{"hidden_size": 192, "d_expert": 64, "hidden_act": "swiglu", "routed_scale": 2.5, "balance_loss": 0.00794, "balance_bias": false, "lr_router": 0.00111, "norm_eps": 1e-05, "beta2": 0.98, "batch_tokens": 65536, "max_steps": 6986}
Below are experts of layer 2 (counted from 0) of a mixture-of-experts language model. Rows are named router (the router's row for the expert), gate (a neuron's input weights, with its number), up (a neuron's input weights, with its number) and show model dimensions 0-191. Each number is 128 + 24 x the weight over its row's rms, rounded and kept within 0 to 255.
After each expert's rows: "gets" lists some tokens that make up at least twice as much of what it gets as of all text. This comes from a sample of Wikipedia text that the model never trained on. Tokens count by the router's weight.

# expert 42
router [144  91 114  93 143 118 154 131 120 134 160 115 130 112 105 143 160 151  96 133 127 155  80 111 122 141 115 117 120 172 161 146 144 138 122 112 148 127 151 152  96 108 111  89 129 109 101 113 109 107 135 163 168 140 139  89 121 120 136 130 124 134 148 115 134 135  99 150 169 135 137 149 157  99 130 118 143 127 100 116 148  99 139 160 186 119 131 123 143 144 112 148  93 106 107  98 114  89 118 147 136 121  88 130  87 115 141 141 171  68 162 123 163 119 144 117  97 176 147 153 140 138 167 103 122 108  85 155  93 127 117 124 114 140 131 135 108 160 188 119 174 138 141  60 140 121 106 142 109 127 126 115 114 123 118 144 119  93 106 110 138 120 141  97 162 141 192 130 118 113 125 117 144 108  63 138 173 150 149 138  89 139 166 114 138 121 137 175  92 103 146 121]
gate0 [124 124 112 116 129 112 128 153 132 132 126 119 151 142 126 160 130 134 121 119 170 119 118 128 148 116 131 118 132  81 140 120 150  73  99 219 131 143  97 158 123 110 122 137 104 110 101 157 101 116 129  96 139 147 150 119 134 132 135 141 131 128 125 136  83 122 109 191 152 195 156 127 112 184  79 137 118 121 125 174 177 105 129 130 146 125 140 150 157  87 111  85 138 107 127 101 114 127 137 132 110  65 102 120  62  98  96 129 136 128 128 116  76 136 149 120 148 140 137 139 111 120 132 130 117 147 140 123 156 158 144 186  98 114 116 167  92 130 116 160 151 145 109 136 125 132 113 139 106 136 102 121 148 109 112 123 109 125 126 144 127 150 143 126  78 108 128 122 113 110 153  90 110 116 217 127 119 117 104 136 127 119 137 132 131 152 172 102 127 121 144 117]
up0 [108 156 178 108  96 120 121 191 135 155 136 136 149 130 121 153 138 119  61 144 108  95 140 112 130 128 131 127 167  64 116 122 130 100 110 154 133 126  83 148 125  94 119 137 120 129  97 149 131  78  81  85 153 126 177  99 118  98 151 133 131 115 121 129  62 125 134 140 113 189 172 133 119  98 110 172 134 126 105 134 181 104 138 110 126 118 138 129 117 110 130 122 123 182 135 123 128 123 135 157 107 133 106 160 110 125 123 112 119 126 111 113 101 109 127 115 129 133 126 111 111 112 115 135  91 139 145 114 142 173 159 140 132 119 128 109  84 121  96 172 109 136 120 170 152 131  84 111 116 124 143  89 125 148 107 151 128 164 133 146 130 143 140 132 131  84  69 124 120 102 139 119  87 139 202 113 114  92 100 132 124 156 115 143 136 123 121 132 120 113 132 148]
gate1 [ 85 118 176 128 130 134 148  67  86 141 114 154  96 126 129 125 120 126 123 137 141 143 126 136 109 148 137 127 104 129 173 181 130 174 113 118 105 109 184 139 127 127 121 112 101 156 134 112 142 143  90 150  89 179 110 129 141 170 144 152 120 135 138 130 192 133 132 117 105  93 113 134 147  75 152 179 143 144 135 110  37 159 100 146  57  95 114 127 132 160 121 146 131 139 117 113 153 150 108 154 127 171  95 139 149 159 164 110 162 120  76 116 121 103  96 155 162  90 120 137 164 117 111 127 103 107 125 135 164 133 150 110  85 110 119 117 128 144 130 120 125 105 145 154 124 136 101 127 112 111 165 151 116 154 143 133 134 162 136 113 126 138 131 140 112 124 110 130 136 114 131 123 112 120 116 154 120 144 130 128  91 152 157 106 152 126 105 142 118  95 124 137]
up1 [ 85 124  45 111 126 111 126  90  85 122 138 143  89 118 135 132 149 123 131 136  93 122 119  92 120 115 133 144 151 125 126 135 110 144 132  85 120 102  76 138 121 124 101 122 109 123 135 125 130 121 147 113 107 138 101 170 143 115 151 124 132 130 127 123 157 126 136  64  87 117 137 143 119 194 143 130 129 132 114  98 162 100 101 125  86 113 156 127 114 154 116 111 158 154 125 130 145 148  85 118  85 148 124 148 179 176 162 131 168 114  78 134 135 113 115 134 148 107 135 133 157 123  76 124 130 123 124 121  81 145 153 119 110 162 114 120 193 123 174  95 106 135 119 136 130 116 151 134 140 114 162 134 139 135 133 106 140 118 192 132 126 105 133 136 131 129 102 111 146 166 112 209 113 130 115 113 150 149 162 141 130 131 125 121 101 129 133 156 135 101 144  87]
gets: ",", " and", ":", " (", " \"", ";"

# expert 14
router [ 82 132 160 127 105 156  93  89 132 182 132 165 153 126 153 166 150 125  85 153 135 118 121 118  95 114 132 109 120 129 147 140 123 119 106 151 143 115 136 119  80 136 170 157 120  96 116 165 101 164 132 159 145 126 120 130  98  95 134 129 125 114 147 143 127  98 123 174 174 140 166 104 157 124  98 164 120 169 134 152 128 152 136 115 105 122 120 143 121 116 124 121 127  96 172 135 147 152 126 145 121 133 147 126 150  84 130 136 115 132 100 123  99 128 158 144  99 178  81 157 174 141  71 154 150 143 133 126 138 123 174 154 134 142 168 126 147 129 123 108 145  81 143 140 160 110 139 132 124 133 134  88 149 112 159 108 132 166 176 137 123 146 146 147 143  78 135 135 125 112 111  78 150 107 170 116 145 128  76 122 142 150 138  94 126 118 122 182 138 103 118 165]
gate0 [162 167 103  86 168 101 123 132 174 120 113  65 127  86 146 107 127 138 161 158  72 125  97 117 132 127 116 127 107 158 123 128 143 119 144 138 102 148 190 133  90 164 140 122 170 151 173 163 120 105 158 132 171 126 110 156 132 105 162 143 107 126 101 107 122  88 127 115 142 132 104 147 140 120 135 115  97 116 119 168 122 146 164 149 111 128 134 113 101 133 125 122 168  96 124 129  93 120 112 111 139 149 111 144  97 134 180 134 128 122 152 127 132 138 104 127 123 127 109 109 111 116 131 129 188 109 133 109 110 110 119 145 117 123 138 123 130 159 128 100 162 108 173 144 127 138 105 127 172 124 105 126 125 148 175 106 162 148 169 131 149 144  98 145 133 169 136 142 146 142 111 106  83 107  72  97 155 115 147 185 153 157  87 133 107 122 109 123 167 142 141 133]
up0 [170 146 135 106 123 127 130 142 120 150 157  94 122  87 101 121 123 135 114 106  91  83 109 127  95 114 133 130 141 124 138 141 125 140 129 102 110 116 161 120 129 106  67 103 124 145 159 156 122 123  93 114 135 133 126 113  82 162 149 110 163 116  73 132 158 107 105 114 122 118 160 165 129 177 110 156  90 143 103 135 133 144 145 108  98  97 137  68 144 133  96 168 178 124  84  96 152 100 195 111 136 159 110 149  99 113 151 141 141 140  64 139 120 115  93 119 161 126 150  91 140 120 150 131 104  93 143 124 168  87 106 159 108 126 108 127 159 140 157 139 123 142  91 133 129 111 116 148 131 146 160 144 118 132 131 143 113 124 135 149 140 105 179 131  89 124 129  96 162 152 125 119 120  96 174 141 136 125 155 133 156 141 128 134 114 103 141 140 125 128  75 156]
gate1 [101  90 130 104 115 168 171 118 143  76 117 144 107 146 152 126 134  95 107 134 142  96 135 124 118 120 127 165  91 146 131 135 157 115 105 118 109 109 132 111 152 132  91 123 105 118 131 103 139 138 103 124 148 124  93 114 171 139  92 126 134 106 106 138 168 110 132 149 138 108  89 135 128 123 137 112 168 145 127 133 161 145  92 136  97 169 125 171 138 166 127 120 111 111 144  99 111  98 128 157 113 157 140 113 139 168 112 139 163 136  73 139 165  88 136 175 145 126 162 132 142 139 139 138  96  91  98 138 119  92 158 119  88 107 128 114 141 144 145 120 121 126 145 143 141 117  95 105  73 163 150 104 127 189 151 124 128 134 126 147  96 117 156 138 111 153 131 168 146 102 106 153 130  85  87 134 151 205 141 130 173 118 161 172 125 106 127 153 111 129 112  98]
up1 [161 141 110 139 156 122 125 124 133  84 132 149 118 118 131 107 110 121 220 124 101  97 141 115 129 120 125 140 139 121  90 135 122 147 126 129 115 146  81 135 158 121 130 134 137 114 121 101 131 120 128 131 146  96 163 123 140 117  87 148 127  93 129 155 135 212 108 111 122  86  87 154 108 169 131  58 152 140 135 170 146 127 119 114 141 157 149 134  93 120 137 104 118 150 115 121 108 138 113  82 119 150 170 131  99 152 150 126 109 125 129 148 126 115 115 107 122 116 122 127  99 121 148 165 146 107 114 123 124 125  75 118 143 167 147  93 135 149 125 118 106 141 149 142  88 119 128 106 137 176 119 141 159 119 140  93 152 103 137 143 113 131 108  73 161 155 168 137 142 153 155 134 129 116  78 153 151 165 162 131 157 109 155 182 128 145 115 117  87 155 156 157]
gets: " a", " re", " f", " co", " pro", " se"

# expert 65
router [151 104  99 106 152 131 112 111 146 148 105 187 122 101 166 127  87 158 124  70  86 123 134 118 151 136 140 112 119 133 134 119 121 143 130 113 136 129 126 141 118 133  88  88 145  77 155 135 137 145 115 147 128 176  95 174 111 141 160 178 132 140 143 128 152 164 175  92 146 117 129 121 156 103 143 106 103  91  92 165 142 152 158  95 114 129 133  92 169 151 145 108 129  91 111 126 134 162 164 125 130 133 186 112 142 123 113 147 120 146 122 120 156 114 163  98 117 122 150 135 160 167 119 119 119 140  96 151  93  83 120  84 129 156 126 134 154 134 143 137 117 124 173 164  90 118 138 111  82 122 130 162  84 105 135 147  95 104 160 138 159 121 159 105 141 133 127 134 115 126 140 108 147 136  86 143 125 158 116 128 139 166 106 133 117 154 139 164 171 147 155 119]
gate0 [157 124 109 108 113 130 117 154 126 125 159 105  98 106 149 117 107 117 130 155  90 154 128  94  80 140 132 133 121 114 148 125 144 118 120 102  96 126 132 115 124 125 150 145 117 145 117 140 146 120  84 121 146 148 144 125 128 172 153 144 162 152 102 122 150 159 127 135 134 122 102 158 114 151 149 195 165  87 151  99 124 137 144 100 135 140 129  87 100 147 144 181 117 127 116 138 118 121 176 130 137  68 141 134 140 164 155 129 124 105 129 125 162 113  83 132 195 141  62 113 154 135 118 117  75 141 144 103 117 132  99 108 130 161 152  99 108 127 107 137 141 112  94  79 153 146 114 153 119 121 131  93 134 172 120 142  94 169 114 135 171 155 123 130  95 167 143  98 144 132 116 113  89 170  95 166 125 139 147  92 102 130 142 133 120 164  78 144 113 141 119 130]
up0 [ 91 124 112 131 132 138 115  78 107 105 106 107 155 143 141 152 169 125 113 116 112 147 138 119  99  91 130 118  80 143 114 202 101 124 142 154 161 108 134 160 112 113 143 126 123 125 158 147 149 106 150 126 111 128 124 109 120 164 131 105 122 133 156  89 128  93 143 130 145 124 114 104 104 114 115 128 136 104 121 160 150 113 108 135 146 103 124 150 137 153 118  82  81 130 125 155 130 103  93 132 118 164 129 154 131 126 102 125 182  89 149 168 173 108 130 119 133 164 181 146 127 124 122 117 144 119 163 108 131 105 166 141  66 121 147 108 141 140 172 134 166  96 106 123  89 118 106 166 119 150 111 135 101 142 119 156 109 126  67  91 126 127 169 176 136 181 135 146 114 101 103 119 165  91 166 124 129 117 120 131 124 140 161 136 156 101 167 147 148 125 125 104]
gate1 [156 116  73 131 126 101 126  84 149 135 102 118 128 114 143  89 123 142 138 139 152 104 133 122  99 140 122 108 110 204 180 129 166 135 111  83 141 147 129  93  77 137 138 108 142 112 117 136 104 176 168 137 121 118 117 148  82 128 142 121 133  93 118 106 156 114 132 144 168 113 158 129 150 179 154 122 147 130 138 128 151 109  99 142 130 114 189 184 127 129 115  93 151  60 144 131 143 158  95 124 147 134 136 132 134 127 118 147 112 125 163 105 130 160 185 115  81 159  87 131 134  96 103 114 144  75 122 145 123 131 161 124 131 160 134 157 128 130 145 109 132  87 127 137 124  96 149  82 120 126 101 139 142 121 130 130 134  90 112 135 113 129 100 134 132 145 140 117 126 113 133 136 132 169  96 145 129 144  71 166 126 143 114 107 116 162 118 137 144 130 107  93]
up1 [100 135 126 108 149 164 116 123 141 107 140 148  96 133 151 113 141  97 133 102 144 109 132 140 112 113 130 114 113  44  69 121 110 111 114 146 124  97 131 130 122 176 154 126  94 133 114  91 154  81 189 135 104 127 132 112 181 196 117 147 126 149 146 139 133 153 134 138 117 134  37 113 109  79 161 115 126 113 142 109 101 163 142 143 131  85 126 114 119 168 133 126 112 164  97 106 130 110 119 109 122 126 125 118  62 130 125 134 130  73 147 125 166 124 120 129 194 127 130 147 130 133 147 136 109 121 102 132 145 132 138 105 128 135 101  98 153 137  88 142 131 125 129 116 112 139 101 153 144 137 136 126 140 138 129 129 145 141 139 147 103 156 159  89 138 122 105  91  77 128 142 156 122 112  81  97 138 129 121 129 125 124 151 130 122 108 169 131 115 165 112 134]
gets: "n", " to", " a", " and", "k", " A"

# expert 35
router [121  94 123 112 159 126 112 137 128 144 100 160 135 115 184 134 139 203 138 105  91 143 166 129 174 113 172 151 136 112 126 139 106 145 113 115 110 105  82 111 123 120  69  75 110  98 155  82 122 146 152 107 110 121  81 162 116 151 154 173 124 112 145 154 126 173 164 103 129 118 144 143 106 130 128 120 148 161  96 147 160 142 119 137  94 138 128 128 124 146 103 170 130 120  87 163 140 149 112 112 112 167 112 126 130 131 147 129 136 136 120 116 109  77 124  87 116 135 143 141 149 122 140  99  96 111 118 113  72  74 172 138 130 105 110 101 112 128 112 130 123  58 116 161  94 141 165 109 124 127 148 139 108 127 148 105 110 132 125 100 167 116 160 103 111 147 110 146 138 152 121 144 128 154 157 126 138 166 117 115 131 163 144 152 141 152 134 146 124 128 126 116]
gate0 [ 91 124 128 149 130 130 175 118 148 163 176 103 137 107 158 128 143 118 118  99 109  83 117 101 141 149 116 128 132 121 220 158 112 151 127  61 148 153 177 129 161 131 102 169 116 137 127 121 159 129  91 157 123 113 137 152 137 167 140 124 167 126 117 106 143 170 151 178 144 121 164 147 136 146 166 129 134 118 125 122 111 191 128 165 114 137 116 115 141 131 179 137 143 140 131 111 121 130 151 137 101 166 114 147 120  92 158 123 143  76  92 131 141 151 110 145 139 105 120 152 146 115 168  95 140 139 126 161 153 116 122 108 115  86 155 120  75 134 123 143 144 130 141 110 131 133 149 128 145 112 161 138 123 123 118 113 136 127 139 116 150 129 134 139 122 134 120 110 128 103 148 130 185 117 112 135 143 132 136 171 117 117 118 137 161 159  70 160 137  70 136 150]
up0 [129 108 126 155 108 109 140 127 155  82 120 108 142  84 124  88 125 130 155 120 131 111 158 126 135 106 124 107 149 128 123 131 126  65 145 158 136  78 102 135 138 135 137 100 110 102 105 127 108  86 172 132 124 106 139 126 105 125 158 140 113 159 123 139 140 190 173 159 125 132 105 120 108 126 115  88 146 109 116 112 151 113 124 137 171 139 161 139 124 166 114  86 169 149 103 180 131 121  95 113 103 117 156 115 130 132  84 141 124 173 140 132 122 144 112 111 142 126 127 110  68 104 134  84  95 152 108 126 135 133 114 117 141 144 113 152 115  80 100 142 121 147 155 106 109 147 160  81 139 127 128 122 210 110 108 135 114 137 128 125 106 113 114  88 160 127 112  75 134 149 160 158 129 119 114 113 127 161 170 142 165  95 156 148 113 113 150 138 136 133 169  92]
gate1 [ 56 105  82 139 140 117 134 107 121 127 126 115 140 112 134  69 109 161 182 142 105 137 134 143 116 136 124 112 130 145 146 145 159 135 107  99  90 154 169 125 160 105 171 115 118 115 124 139 118 160  89 177 136 103  92 175 121 144  94 124 142 111 127 126 188 143 134 154 148  93 178 137 129 157 134 106 120 102 140  93 131 149 149 134  80 135 127  98 126 128 158 129 122  60 127 116 123 127 122 105 106 143 112 110 132 146 160 135 134 122 175 130 144 119 153  94  81 113 107 108 106 142 166 119 104 130 147 145 123 132 136 133 113 107 161 112 148 114 129  85 180 145 130 111  98 124 136 138 120 133 105 129 156 180 122 125 111 118 113 146 157 107  96 124 134 162 158 118 134 119 140 108 158 117  45 112 118 132  96 136 101 108 118 102  84 140 121 134 139 124 129 133]
up1 [150 117 154 118 110 144 128 130 165 142 155 131 160 153 138 161 154 128 109 117 158 136 127 103 166 116 136 110 106 153 138 109 136 110 142 170 135 127  86 104 130  94 117 116 153 117  87 148 128 111 168 115 137 139 179 102 158  96 119 142 142 187 145  89  92  76 102 161 152 161 120 141 117 125 112 122 123 129 111 109 159 133 155 154 157 143 174 174 133 141 123  82  88 167 103 124 144 102 118 106 131 114 133 139 146  67  94 104 112 170 120  99 123 160 128 130 174 127 124 124 103 132 128 124 121 114 114 157 133 128 159 150  94 134  98 138  78 126  96 161 159 145 127 115 128 134 140 130 132 101 117  99 157 119 133 113 107 111 162 117 113 134 120 132 148 103 109  93  90 122  94 128 143 123 155 133 146 133 202 126 147 133 132 158 143  98 152 136 145 140 192  84]
gets: " and", " to", "ra", " with", " on", " by"

# expert 63
router [119 126 179 110 115 130 139 126  66 132 128 117 156 180 112 113 117 123  87 124 107 116 147 149 145  92 125 123 124 108 180 118 115 107 144 117 107 111 145 106 123 111 127 134 117 159 137 130 129 143 114 122 143 127  98 107 119 165 143 147 106 124 142 125 130 102 101 146 140 113 156 135 140 135 108 187 164 160 143 135 121 145 100 115 123  91  90 128 105 128 124 173 145 107 151 158 153 145 127 200 109 122 157 114  87  94 145  75 123 130 100 112 121 112  73 157 179 119  91 142 156 109 111 142 117  94 140 130 151 181 166 158 124 123 101 107  95 172 117 107 157 111 139 117 129 118 129  96 156 162 129 124 117 122 143 105 121 180 137 128 141 107 159 147 120  84 123 145 157 153 102 134 143 171 167 139 138 116 126 121 132 149  86 126 124 118 102 171 125  92 115 175]
gate0 [154 131 172  94 170  65 176 130 107 144 171 130 134 124  99 106 151 162 152 141 138 113  98 140 129 119 130  83 127 131 149 152 126  99 125 100 170 164 169 136 108  94  92 126 153  98 132 172 152 158  99  86 115 126 163 105 128 140 110 116 147 136  91 129 137 127 147 115 102 165 178 163 162 144 133 126 124 154 103 117 127 122 120  94 141 171 136 116 131  57 116 109 148 135 155 150 119 145 157 122 123 127 109 101 139 147 151 119 138 170 114 137  86  84 125  96 131 130 121 102 157 123 170 157 127 131 120 126 109 121 151 104 159 148 102 123 145 176 143 125  81 146 159 130 126  86 149 144 127 105 103 122 127 145 153 128 114  99 125 123 147 130 102  98 153 155 144 139 124 141 139 109 146 162 182 121  75 149 132 135 123 159 124 139 137 146 140 155 129 156 123 165]
up0 [107 177 195  92 114 119  95 129 157 114 171 151 133 110  99 121 116 101  98 158 128 143 137 112 149 127 126 119 141  49 129 143 123 142 136 139 102 110 110 138 140 116 111 131  89 169 148 100 104 109  76 147 149 131 120  96 157 141 125 166  99 155 112 161 141 136  80  94 120 168 114 145 153 115  87 182 125 126 133 131 108 151  97 122 112 120 120 119 144 124 126 161 147  83 142 110 138 104 146 154 131 181 112 108 118 130 176 128 114  86  67  80 129 119 126 150 144 117  80 154 138 167 151  99 121 110 146 116 133 146 116 113 131  95 114 138 108 104 101 116 127 130 112 133 114 154  87 117 173 131 120 157 124 124 140 124 145 170 113 146 142 137 137 145 138 103 108 144 135 138  97 168 151 127 164 123 149 139 140 103  93 127 148 115 131 128  93 163 140 123  88 142]
gate1 [115 115 123 152 147 111 136 128 155 116 139 152 155 125  97 164 130 159 202 136 130 129 100 118 129 134 125  79 171 138 137 164 116 100 136  94 141 165  92 118 139 175 141 185 176 122 159 164 143 135 134 126 120 124 166 110 173 132 130 142 121 176  92 116 116 135 159 144 101 125 110 128 144 114 165 111 118 142 148 140 130 105 179 126 101 149 134 128 125 135 107 146 133 160 110 116  97 122 133  97  86 100 123 111  86 132 154 133 131 127 171 105  80 120 139  92  63 133  93 141  98 129 148 135 114 129 133 103 135 114  77 113 124 149 141 127 125 127 151 115 114 125 153 123 140  69 110 102  96 111 112 137 127 118 132 142 117 101 106 105 114 151 106  77 150 137 131  90 147 144 111 130 132 147 102 110  87 113 167 164 119 111 129  74 153 113 131 138 101 158 158 152]
up1 [ 96 156 134 128 120 144 144 115 131 130 137 170 139 103 134 119  99  81  98 147 145 136 124  83 120 114 122 151 163  95 112 141 152 122 135 160 109 102 134 120 119 142 124 112 121 130 125  99 151 160 133 114 117 142 133 152  98 142 177  92 115 131 141 114 135 132 153 137 165 136 106 128 122 148 171 141 100  89 152 165 151 110 113 127 128 137 170  64 144 127 111 136 105 138 144  88 137 113 139 124 140 134 115 138  90  97 162 145 124  73 149 179 126 148 141 125 169 111 119  92 104 121  96 139 109 125 105 131 170 162 110  98 163 136 122 156 169  80 119 144 113 131  91  90 116  76 140 135 105 122 124 167 109 123 123 159 192 112 143 148 127 123 145  98 139 154 148 131 158 128 130 113  92 146 146 159  88 132 154  97 124 149 118 152 113 123 153  86  46 108 129 142]
gets: "er", "ci", "ro", "co", "x", "op"

# expert 69
router [116 118 129 113 158  92 133 117 121 149  90 156 117 104 143 142 112 182 150 111  91  87 178  99 141 112 164 138 122 130  94 146  95 170  80 101 119  75 102  96 132 145  89  72 144  88 124 135 145 164 160 116  88 134  98 154  94 139 138 181  97 110 146 111 125 156 148 102  71 114 116 156 119 151 124 129 141  99 106 134 137 135  97 125 127 146 126 157 111 128  91 140 178 130  82 144 181 134  88 105 103 134 155 125 168 136 145 132 135 168 132 111 103 140 162 157 118 103 139 107 129  95 102 119 106 163 155 132 123 131 138 111 114 129 143 140 123 107 105 151 122 101 176 134 126 136 141 124 109 136 120 138 127 129 149 106 117 121 140 106 155 106 151 145 102 131 131 102 177 115 117 129 163 145 150 142 140 172  93 119 158 153 121 138 148 134  79 137 129 143 117 111]
gate0 [ 93 161 123 188 154 114  91 143 126 133 127 147 129 143 113 131 139 115 157 138 116 142 135  91  93 128 116 136 163 145 130 105 138 145  99 115 192 121 115 184 142 140  87 113 130  87 134 126 152 109 145 153 155 172 123 138 122 140 107 135 107 176 112 159 129 118 137 118 131 117 115 153  98  86 136 146 155 128 135 131 157 183 145 155 139 114 157  85 165 131 124 149 146 104 130 149 114 151 140 131 156 142 126 108 149 160 118 139 144  97 131 170 124 124 126 179 112 112 112 157 105 142 188 127 141  71 160 158 149 124 109  87 147 184 162 103  95 112 130 118  95 161 112 180 127 162  99 152 168 140 138 134  92 122 112 108 169 110 132 160 124 112 162 122 139 142 165 158 142 110 157 152 115 122 140 111 114 111 141 121 168 105 142 130 117 139  98 117 129 147 150 112]
up0 [161 144 190 141 105 152 152 116 163 161 120 135 149 154 133  90 139 125 118 116 136 132 140 145 157 164 138 122 153 160 165 164 162  97 169 155 126  86 109 125 140  90 141 131 107 104 102 147 127 137 104 104  77 115 105  96 145 106 185 102 149 121 110  73 134 113 145 119 163 131 112  98 147 143 115 111 100 165 134 127  98 111 108 142 133 167 158 150 101 156 141 101  95 143 119 126 138 111  64 152 117  93 141 146 114  71 128 139 130 124  87 104 129 161 138  86 122 140 147 128 156  95  89 136 139 189 106 121 137 141 167 120 125 101 116 131 163 147 123 143 105  78 143 108 138 100 138 101 107 150 125 137 125 157 144 142  92 125 118 126 112 153 131 149 117 114  96 135 133 143  82 121 133  91 135 113  80 135  93 108 130 151 133 156 126 115 116 134  97 117 134 113]
gate1 [159  92  44 142 134 143 142 145 125  76  99 146 131  86 115 110 154 108 195 127 161 124  83 132 112 135 121 143 169 174 119 132 104 126 120 112 129 167 106 138 136 135 130 127 137 116 155 161 118 116 161 151 151 109 144 127 134 175 107 113 141 126  94  87  94 159 115  99  81 114 145 135 137 140 145 113 147  96 114 146 132 124 153 125 152 103 120 170 110 142 132 143  74 128 108 111 112 103 174 110  78 138 150 119  93 146 140  87 133 128 144 126 177 116 122 130 146 140 149 153  93 112 136 143 129 161 136 160  94 117 114 156 164 116  97 135  97 166 134 149 133 178 141 114 134 132 116 113 152 158 111 164 131 109 103 109 126  99 121 125 122 122 117 129 119 143 106 130 100  89 137 105 167 113  73 121  99 111 140 152 106  94 110 155 152 114 159 121 129 141 136 100]
up1 [157 115 119 144  91 148 102 107 119 158 125 101 140 168 150 139  99 162  90  95 142 146 123 114 107 115 123 103 103 149 116 160 113  90 119 172  81  89 153 142 113  98 139 142 107 122 113  93 157  98 122 133 132 160 120 126 123 129 149 125 105 154 132 128 149  81 141  73 153 133 128 118 177 108 146 102 133 134 135 142  96 157 115 122 141 148 164 140 126 108 133 130  88 155 143 148 169 138 100 137 139  88 127 156  99 130 112 117 152 130 177 160 117 108 184 168 107 127 139 149 177 132 104 156  89 161 128 115 118  78 116 118 103 102 141 104 189  88 160 111 146 120 107 141 112 138 129 103 130 120  90 119 113 147 137 160 135 121 111 120  95 100 149 101 105 112 137 157 158 120 127 120 139  81 147 122  99 120 134 133 132 171 115 132  97 110 182 117 159 156 159 115]
gets: " re", " p", " f", "ne", "et", " P"

# expert 27
router [125 129 113 122 134  76 147 165 172 164 118 140 103  78 160 161 117 170 133 119  81 105 172  91 123  94 167 110  94  95 122 126  90 165 106  99 146  88 112 126 109 144 125  54 129 153 157 144 116 131 147  94 129 151 106 143 121 134 136 159 131 123 158 128 159 117 168  82  70 126 105 167 112 115 159 165 111  93 102 134 107 129 125 120 105 119 110 127  88 124 132 121 159 137  62 148 157 163 151 103 107 145 129 125 145 112 143 135 152 163 114 104 126 126 143 149 115  92 132 140 129 102 104 112  98 159 134 139 138 128 148 112 135 133 180 133 141 115 104 153 102  94 153 150 117 167 154  94 119 121 137 127 107 128 125 102 120 174 138 121 151 129 154 140  68 149 113 107 163 125 121 144 110 116 125 113 145 157 137 120 137 118 114 126 135 127 111 127 122 120 158 108]
gate0 [135 166 111 146 130 145 109 131 142 127 120 130 107 126 120  92 166 122  97 135 113 131  89 133 101 175 107 125 116 115 106 149 135 146 131 113 103 109 145 139 136 119 121 125 106 173 139 108 107  57 134 163 143 155 121  86 131 121  70 113 145 179 126 179 146 129 136  89 137 127  75 148 115 122 124 164 108 120  95 127 126 159 158 134 127 129 105 107 118 145 195 128 155 104 176 107 149 111 134 125 109 138 137 126 128 155 115 151 131  68 110 130 182 129 153 139 130 118 116 133 164 122 133 114  95 121 122 128  91 119  95  73 144 153 154 114 121 121 122 149 106  78 117 137 146 153 124 141 126 119 149 110  97 109 107 138 167 183 114 149 136 167 149 123 158 143 117 142 119 135 140 130  95 104  76  90 186 157 131 111  96 107 141 113 112 122  76 116 114 136 124 128]
up0 [130  92 145 136 115 108 122  98 137 102 123 137 151 120 139 154 103 135 158 125 154 137 137 115 149 100 140 127 142 144 151 104 137 111 119 164 136 148 120 139 116 130 144 143 160  85 116 138 158 209 112 108 113 105 159 132 147 140 182 128 141  86 119  98  94 107 127 189 131 142 183  99 146 153  97  85 151 124 138 132 146  83 130 121 138 119 149 174 162 105  86 116 101 119 120 123  96 134  93 132 127 131 112 136 129 137 146 118 124 149 152  94 109 142 109 115 133 158 130 110  81 137 129 129 153 140 156 106 144 115 135 183  98 137 106 130 131 157 153 112 149 160 130 115 118 109 138 128 129 129 111 118 149 126 164 115  90  78 128 122 103  96  92 130 105  97 141 145 129 145 139 116 175 138 204 177  87  94 112 148 178 145 124 150 130 144 184 151 133 116 131 136]
gate1 [132 112 183 108 143 146 111 152 103 136 124 161 136 131 136 149 108 123 155 171 116 111 101 124 167 122 127 103  96 108 121 114  79 117 173 167  87 142  92 181 116 103 163 163 114 137  73 149 104 131 100 137 169 150 136 131 146 105 152 104 111 142 117 122 111 100  81 153 163 111 130 177 147 147 123 106 137 177  84  98 113 147 122  97 158 132 102  80 133  98 127 121 127 130 143 121 159 158  94 120  61 111 142 113 119 126 136 112  96  96  91 122 146 163 154 132 148 105  99 130 105 157 117 155 143 164 113 133 125 172 105 166 103 118 116 116 141 135 160 103 105 102 121 126 115 117 153 118 126 160 140 129 117 104 127  85 162 125 126 137 122 135 112 146 150 137  94 122 136 146 149 165 158 112 152 141 136 118 143 125 167 141 133 139 171 140 152 116 174 141 121 108]
up1 [117 111  68 122  94 117  75 152 133 123 114 154 149 145 166 127 121 129 116 150 115 126  81 124 103 142 114 121 149 167  52 128 124  83 118 158 123 124  95 144 142 126 140 138 119 123 120 137 143 145 158 166 123 113 136 133 116  75  74 143 114 164  98 162 147 137 138 123 136 131 114 154 139 135 162  78 131 131 130 140 106 115 139 110 102 128  97 107 114 107 164 108 120 128 103  94 174 139  92 103 136 166 127 140 139 166 137 161 141  89 148 116 148 116 138 136 123 108  88 197 147 113  77 120 143 175  90 115 117 119 122 137 116 157 121 115 125 114 178 134 107  89 125 112 139 149 115 142 123 136 122 146 161 175 143 115  94 183 114 114  95 123 154 155 115 135 125 111 133 139 121 156 132 133 100 153 115 126 153 113 105 121 142  55 162 122 137 104 118 124 135 127]
gets: "ad", " 19", " his", " 18", " 1", " W"